From a checkpoint of a small mixture-of-experts model trained on Wikipedia.
Size: 11 layers, width 192, vocabulary 16384, 52.6M parameters.
Experts: 80 experts in each of 10 layers, 96 dReLU neurons an expert, a softmax router.
Training: a variant of Adam for the experts, 943M tokens, 3914 steps.
Below are experts of layer 3 (counted from 0) of a mixture-of-experts language model. Rows are named router (the router's row for the expert), gate (a neuron's input weights, with its number), up (a neuron's input weights, with its number) and show model dimensions 144-191. Each number is 500 + 25 x the weight over its row's rms, rounded and kept within 0 to 999. Numbers have three digits each.
After each expert's rows: "mostly gets" lists some tokens that are sent to it at least half of the time. This comes from a sample of Wikipedia text that the model never trained on.

# expert 15
router:466493525510542491486471479524521481525535517530522539529528524524474465534521517520475504489498478488480520508481515544464466483480465475485462
gate0:501507464515496497512454522538451518515492530502521513522460484530507523508510457535514489489495537498531491492505499497507532475546494503501542
up0:487496456530498510505480507547468515521505537497519510537454476524506546521522471530492508474492519491536501481513499518507540464543489494483539
gate1:508482470524466457487530482527476476482505510515487535514464484516489542514505520563453494506532503488529499488503485540508478510479530455495522
up1:496488497536468441495522473534481468503502517536487533519479499505465526532504489539434485538514501477540519497481520533508479501482519490483496
gate2:493504502538534508474482511570496498492518531487528497532513525527457506552547517503519513491486501482505519500468499506476480490490465491496497
up2:473483481538521494502493551529547527524493521540507501532512506524466471537503519547485484467499531463487512494469544528455472500511476453517465
gate3:498502511471523505517486493519510503517505509546493486526482506534487510501494493492492468436502447474465503541477483461474513483536479469516465
up3:523509491486525497510468512535504508501496507539468482545477484545482504486487514495526472425489460480480486538494502451457534499542491472507506
mostly gets: " drug", "の", " health", " able", " environmental", " pharm"

# expert 11
router:461492522508539493485472477524525481528533522529520537525530523520471470532521513515477509489493480487475521505480512543462466482481463488492458
gate0:495493526475543487492492497505517477528508522551524525489512509538503454493509518464475448488503509530486512483476559515539469481492468470501495
up0:484480513534520481500504505513513462538510510518530520486538558549492463484524519502478513486487523489483545538503516489504483512491486466454485
gate1:463528493485500486481526486497490472520492542479522485488455522504512486472509520546480536485516489516512473485496498522512476501530505465425450
up1:485476540543533485525476495524508470539533532532525510493514499488506462508514507497497502463514487479472546498458507483506475509500488467500495
gate2:511481507528520486518527470532536459536512546527518497527511535528502468510538520538485490474483472511470497478478545498533471503482501475491477
up2:511498523539546488503515479550555473544516544529528537514517522522505481496554510536473497460466472509468521468486555512515476501512481486480467
gate3:448505498508537523499480478503482461499544510544537486549523520571492467521558549505520508492497470503494489518476533525542499519507462502488512
up3:483496536526527493505497458494498447496523519518500517516527525529466467517529516519497521503488508488489542516474538536508447499466479513545470
mostly gets: " Lemmon", " Insecta", " musician", " Christmas", " travel", " music"

# expert 28
router:464499520514537492480469481522529481525534510529521535528530524522471467531522508517479510487493478488475522508480511545470467483481466475485458
gate0:478470487473484517488526527474509509501494546502492486481512511509494484461510525503479453520490507509478483495533527509513530541554489455447499
up0:473448508466479530466510530491510486511490531509516490513498509499482484482504538503463437511495497526470485512550537519520524543535483451464483
gate1:498469502517506453507542508523536465511503536489513492503475554505465471507504519465479523460522511461517527523496479489499462477444510503529476
up1:511481505518523454496537494505542461508516541491494501507486558510482473500489489461484487469505507472497525528494477494476461472466499488531476
gate2:485486537448482505464495507505535467519527510507501513513481530503498502512528492459491490482465522448549532523486496507528472460493461465553487
up2:473475543470505481446508507525544488508516490502511539498496531510509492517525501497494506491448509475533507504506509517500450462486485475543489
gate3:491479518510509455450502488489495476521540528525521521506511526544475472530527495518498514454505524489486534469470516515510496504467485489486537
up3:468497512525504487504514492499507524519497512538544533494556502519454505508533508492507489466489530488476519499494522511473487494462515499462533
mostly gets: " weapon", " domestic", " Cit", " 6:", " portrayed", " career."

# expert 36
router:464506523497516498484496456518533470500526524513537500527510560542494480518514515520472496500477483504473515526461529521473469474491453503489492
gate0:491520476471541523467502478498506491495472519500516482512497519525500517503520514491455531519531522488532527547547453480485461545497513512480525
up0:514504480495546509470484486502492502519501498519498485479516508507510514515528519476469482498484521462549550541563469492493486515504526476503502
gate1:482470525503482505486491524496473513503519523502519493529506404462501506516538509542482475490439534497516494482535476528523514483520524520493476
up1:495496525478475531460513495470483512478475530482511479499475438476522522490497520509493494521471538520516478500547488483493506469525533518476502
gate2:511498509521504501468473518529468492495492463517550521461493492491449474503523540497492484498520518495521496563497458514516475525503519528489490
up2:508517500492474511456493542508459481480479492478528497451478486511485485499497538491489501516526524520519506571501457514524501522514494527475504
gate3:486502483519508498510516521489454529499490464477518485501525545481481537497500501514506491509457495473510531481503455493515499469521503528484505
up3:469498482498491519509518507461444514485479469448494481523520537466484545478488493496523529537469493504503507508507480479511479457537515554462519
mostly gets: " The", "The", " the", " its", " \"The", " Its"

# expert 24
router:463493524511540497486468479523527479525534515531523539526531522516473468533519512515477508488494477488473521512481512542466466487480464484489458
gate0:464463535504515489495466445501547477500524497524501487491517522524501473515479523539522519480525470486506526531463488523533482505472472486507488
up0:436479522508456492505463471485532508474509521506501498501519501526492467525486516514536516482520514461510524532494497500527514508476463441492512
gate1:448507510516517486465551475514523443540504566508518536501522534508494500530510506516469489486501476449496521522558522527507480469471481502475500
up1:484451505507512462453554497481503466515517504522517535520574541486501495509485465514486486507511477489537505539513521503484446468488492482520507
gate2:477543534510511467480467519501481477531497547500489450533510512538483510510474522524511490430481488425480521462535480533511502436493479488489506
up2:465538533504507475511504526530486465526492542509478489492494511529466493487492522513500486444480482420462514482517494557515514449512482507506504
gate3:477503523529498464485482487499474514481532537491469503512488499520490521564533494496524507494466527503513510478495504490526499515530504559498531
up3:475481534511498479495460492495451518484521537501465511513500506497495534550550500501527506489463514504525500481500522510553485522517480546512530
mostly gets: " Romania", " Mold", " Azerbai", " (199", " poet", " China"

# expert 47
router:463487523510539494482470480523522480526535517528521534525528524522476465532520516516475509489490480491476521510480514545457462482478464480489458
gate0:541446505478501520518506425469559535489502507513498542531497478555527500474454505528498516469455463493489519506467525486474498465509542451538469
up0:549463514490497492528505441481564511492497526517504546527500484563505479501453513523510500462446446490498507511452524499492507466475540436523455
gate1:497506508524524477513495435522518477546525509505498524515510521494456473505481451502486503520479491503480536524509531478498470489530488502514480
up1:511501495523532468481461462523507461535513507497517504547498514489450492499510475521484495506489508500493519480488514495510489487534446518485483
gate2:463481510497501499467475480505529465519532496537505505532486533506512486527518496506499485453481456500486524498502549501493490490502468504494513
up2:494478508501525511512524481521540480506525508547524508499505560527479480543494502494489499488460485479483499487519529522485458498477482458497494
gate3:489459523526511502494504449506535460512553508567509524537544533531488483512527492514461492492482481499484550559513522529512499494462483456492501
up3:479479512455510444508496495547528495500521520508496502516523488515504496524533506477501505498510508511524511519471484524508500471466487485501512
mostly gets: " century.", "ão", " II.", "us.", "ο", " respectively."

# expert 60
router:461490525513541492485472480522520482526535513526523534529530523521472469533518512514479507491491479490472518504480510544468468485479465484490458
gate0:522466533525554478473487452504503474498512509536547489555506514490491525480504500514500487494482517493453511505487509487546472493527480513514477
up0:518486513523551484479496473489503472478514501523535478559482523467487547483497517514506495490485534497454479529475516505546478515537491516520477
gate1:445472506457498514476472477478467524528482503492527526469500490515484476489498525487515519489487510508492484509501456460561536510450511529479484
up1:455464516455488512475475472481482518533478509487537526469501496527468486499499516487513508463474493517486505505479476474553535523453498508497484
gate2:490463511546530452493486486488513499501503520493508503535476512561498471506475496497509501531516515498462508481522527547483513478515495453463515
up2:504460528539499454492494494482519495480493520486515503535497505537499493507462493473517532535521539499483531495521506558487525479504504442466510
gate3:515517513469472473474493499510510495480505481486487493506519483475495490535525491545509512490524527518482504541534476484552512462529481535444497
up3:509531499468472499471492501508509492485483500492469493523518482498494495530531488527508508494523498500482488532510490481571510469523474541430499
mostly gets: "ε", " him.", "ical", " ", " accepted", " unable"

# expert 21
router:461485524511540494485470480523523480524534515528524535526529521523474466534517528518481511491498478489472518511482511544474465484482465485487458
gate0:487523531518499474516510494530508478535542499504498483537506534508471503494513528534507489486504495463525571515498489478517466475490493507493500
up0:491496544518496483504500460524486491530538514501506484557499535527483501499514516517496479485487480469504560489511500494516465457478484492491499
gate1:465510511540539499524506448521557492516464516507536505551503504513491446525523544511500484491523485485486514543498555483504492482507513485481507
up1:496522534508514491483485467519540490538522519470563494530508534514481445539501496488488478482499484475479504525468527473503529487495481476478490
gate2:492462510496486490520520465511501471481488556479484522500543493513484510474483542506526485498530484492555472479494514472524457450440461552491513
up2:514491521515461491511513480509486490483480555477476512495537490507489520464485528514512498500519503493538500471493516471514456443460486555463511
gate3:481486510479510511531508435477570460491488502531534537497483517547513477505572475513531502498456475419478504535451555551487512509489493462531485
up3:466505535534534501477450474521482524548493538510513544465487535542480474508506468507484502481551493465484477511491540511505469536498484481494466
mostly gets: " church", " Earl", " wall", " stone", " building", " creation"

# expert 38
router:464499523512537492485469478523522481529537518530522535527526523522473469532523509518479507488490479488478523505481512544469466481478463471486459
gate0:531509461493519496517517492492528511461470475570478506496518507529535482498507487519485460495493497497508474507519515492512494456435525469531492
up0:539492462505532504493516464515532498480485476555483492488517513534505480506516511531476469492474499484513490503502527506528486459437504473525477
gate1:516472512497464462464497479497493499513500475504497479479493444454530476496506476447532508514476493482486486521493561528489532460513480517467526
up1:510491502493466478482513496485502492482481474506521463463488466488510515519503507470528500529485502503499487502496554542521524427506501512455526
gate2:480492504510518462480497492527483504533527511503519482535510519510488500478566511462508490509499486500511514522521485479541481467506460503474503
up2:471469501488503492472496476522484501532528514494518501539514528509468507447562501481556530533546515489479519501484475483535504492512477488504488
gate3:496497501508513509453539480505484501491522526496523498525524517526487452514547506541504531527519519469493491488490512510551461518470477504489480
up3:504501521482518504454539472523490495487527514481545493526544503514449470491513518509497515484516511448495479482487510527546436521460444512507481
mostly gets: " Nintendo", " available", " Records", " HD", " IS", "з"

# expert 59
router:464483523510538495487472480521524481525534511530523533523528525523473465533515504514478510492493475491476523508479514545461463485476466477497460
gate0:491504505573493426497499525509538515490512492523496520512534485526485461533520473528508487486501499498485490481496491498498472488493523521435529
up0:492498509557484440499501521500548527477486486526496517514525488507482478525501474534502494490494501488469479450479509504492452475499531512448522
gate1:485464536471531471478532518497455447543521532472521477535496525489510478547473519489488515484497474471478490543515512529510454512497521482471486
up1:462488543496554479491491477487491471521533519492521488539497537499491466528500537493475502456470471480463508531513512499520467521500496485470478
gate2:475513528467463497481512507500563441511489516505518526504536527502459508530511505505494530502491495482507508498483493493516470458482494504478478
up2:493484503464450491472513518509560447516487531507521521507526524526443470553535499532494514488483477498504528491486492470505461471471504522488497
gate3:473483546509558477488516468479519494514487584507513514513514507517510460510521473534484473472489500476516490452469512528503472496510490421485478
up3:485492513499552483479462493535501482489500481539498475532502515509460461504509479545524462474485462458472485515493519494506487490471522496478483
mostly gets: " building.", " demolished", " Street.", " erected", " entrance", "°W"

# expert 71
router:461496523515539492480470477523522481526536522529522534530528526521473465532519503512478507489498479489479520509480508545471465483478462477482458
gate0:495513480538509464516487475533484504518523522494497537485516491542484504546513527538504537503481471463487488510475497556480516447485473534517491
up0:453502501536491470472510490555500460520503484503501557523513531554500496490530480498502503471489519430517513488467551513521509492478464470506453
gate1:458509520479504466466472458517504475510461524508563455484488525506464477509492522511513470523514530484499520472522504547472478489503483473506500
up1:470480536470522474484487456536491490537487513495559474527527534527478460526536542495510480475490506476484527480512505553486461494488493459487500
gate2:484508528475529467448476525519503479531572503535522502477543513488504464487565481474503481508501531494512529489476503466514491473482466510467470
up2:492500549468527475458499523530520490544582504537508509510560514503503496494545503465499458478502521482499489504494518478510487488488451486488499
gate3:472528512524548461487474511531498475503511540544528527518470535541531460506505514519496483516481490486466538497467537522496492471476468463501496
up3:508523494491515475471483468471475501491477524490507541503515499536540493499492472498516493508506464452485503538497490482541518502505501495506525
mostly gets: " 5:", " (Gls)", " 4:", " 3:", " 7:", " (0)"

# expert 20
router:473501519527520479490467455562503461509517515522526501519540590508471471503538520510496465441491458455476509500468500544484491478495487508502468
gate0:445537485468497490509472456476520492509519517487477507582492509488498471549515499546506537514514548534502514518483507504452474490505512483500479
up0:491537469467483522514480459501484489492476509526460482538477515468520519508519528547515511487501530512480477517463471481435496474504526503476456
gate1:508536506469477497450493453516478504468497498477464476510502470498529516478487474530481469476491449508513494511485510504497511509515523476518451
up1:519533493476488536445559446523466538485502493465464487513491475527468497482475474512462469466475459455529505507527497484480494508499503483493465
gate2:526505493502494508528468487492486502488501468495507498492518492530516502480514481465509499478513493466478486535505496539492516531529524522513503
up2:534447487517484506520466486508502511499513462503543517488494527512463509493528497466493503453502484500484516539476546526526503479473514507504522
gate3:469496526496488531495487484426497500498491530492551496473490505493492486533518513478472471497485515510473519522461501520493488412478484493457512
up3:486511490474466524509471501453498483486489515508528480457500517487525495485524504469470467458509480512461512503428484520542524461488527526480530
mostly gets: " on", " in", " for", "On", " On", " during"

# expert 63
router:487483514539543482490489483525506500499525505543549523512523531521471484522518481508487501456470460456483545507485540548496478495483467518500512
gate0:519529484517480536518510519486470533500510515543525492505493482491485499486479480496454491531475525477520503504534448531521512510456468493487511
up0:486518518495494522486463502498496502522504515526502488505503510503500496488486504482463468491486508464511510519501465539495507491473467458505484
gate1:476523496520463512445507512520534479500516500481516481467456494557459495479505511478515518481538524472505508532512496477521473498513501463491496
up1:491523480527455530444507526489530507486490487463522466453439482547473502503498510474523524476539521462512497530518507508531494509519481461491518
gate2:523478482521434513542495518500543509469449499487481507481511479500489513471518484496519533501502488488476524540496499452551522534498552544491518
up2:501496506498451491532475501518591497496525499483482495488540503514476489476536513502514507523490469494497516540485475453562510525487530520476484
gate3:514459502533422481473503477495545483492495500532505551527486495496497491521504484460518469499436475493485567458475508494478516495520430536481504
up3:512493471510429482483532473496520496486484527445495516554475506516492514538505491509492453506443519521493528483479511549488462462473423507464513
mostly gets: " United", " South", " North", " East", " north", " south"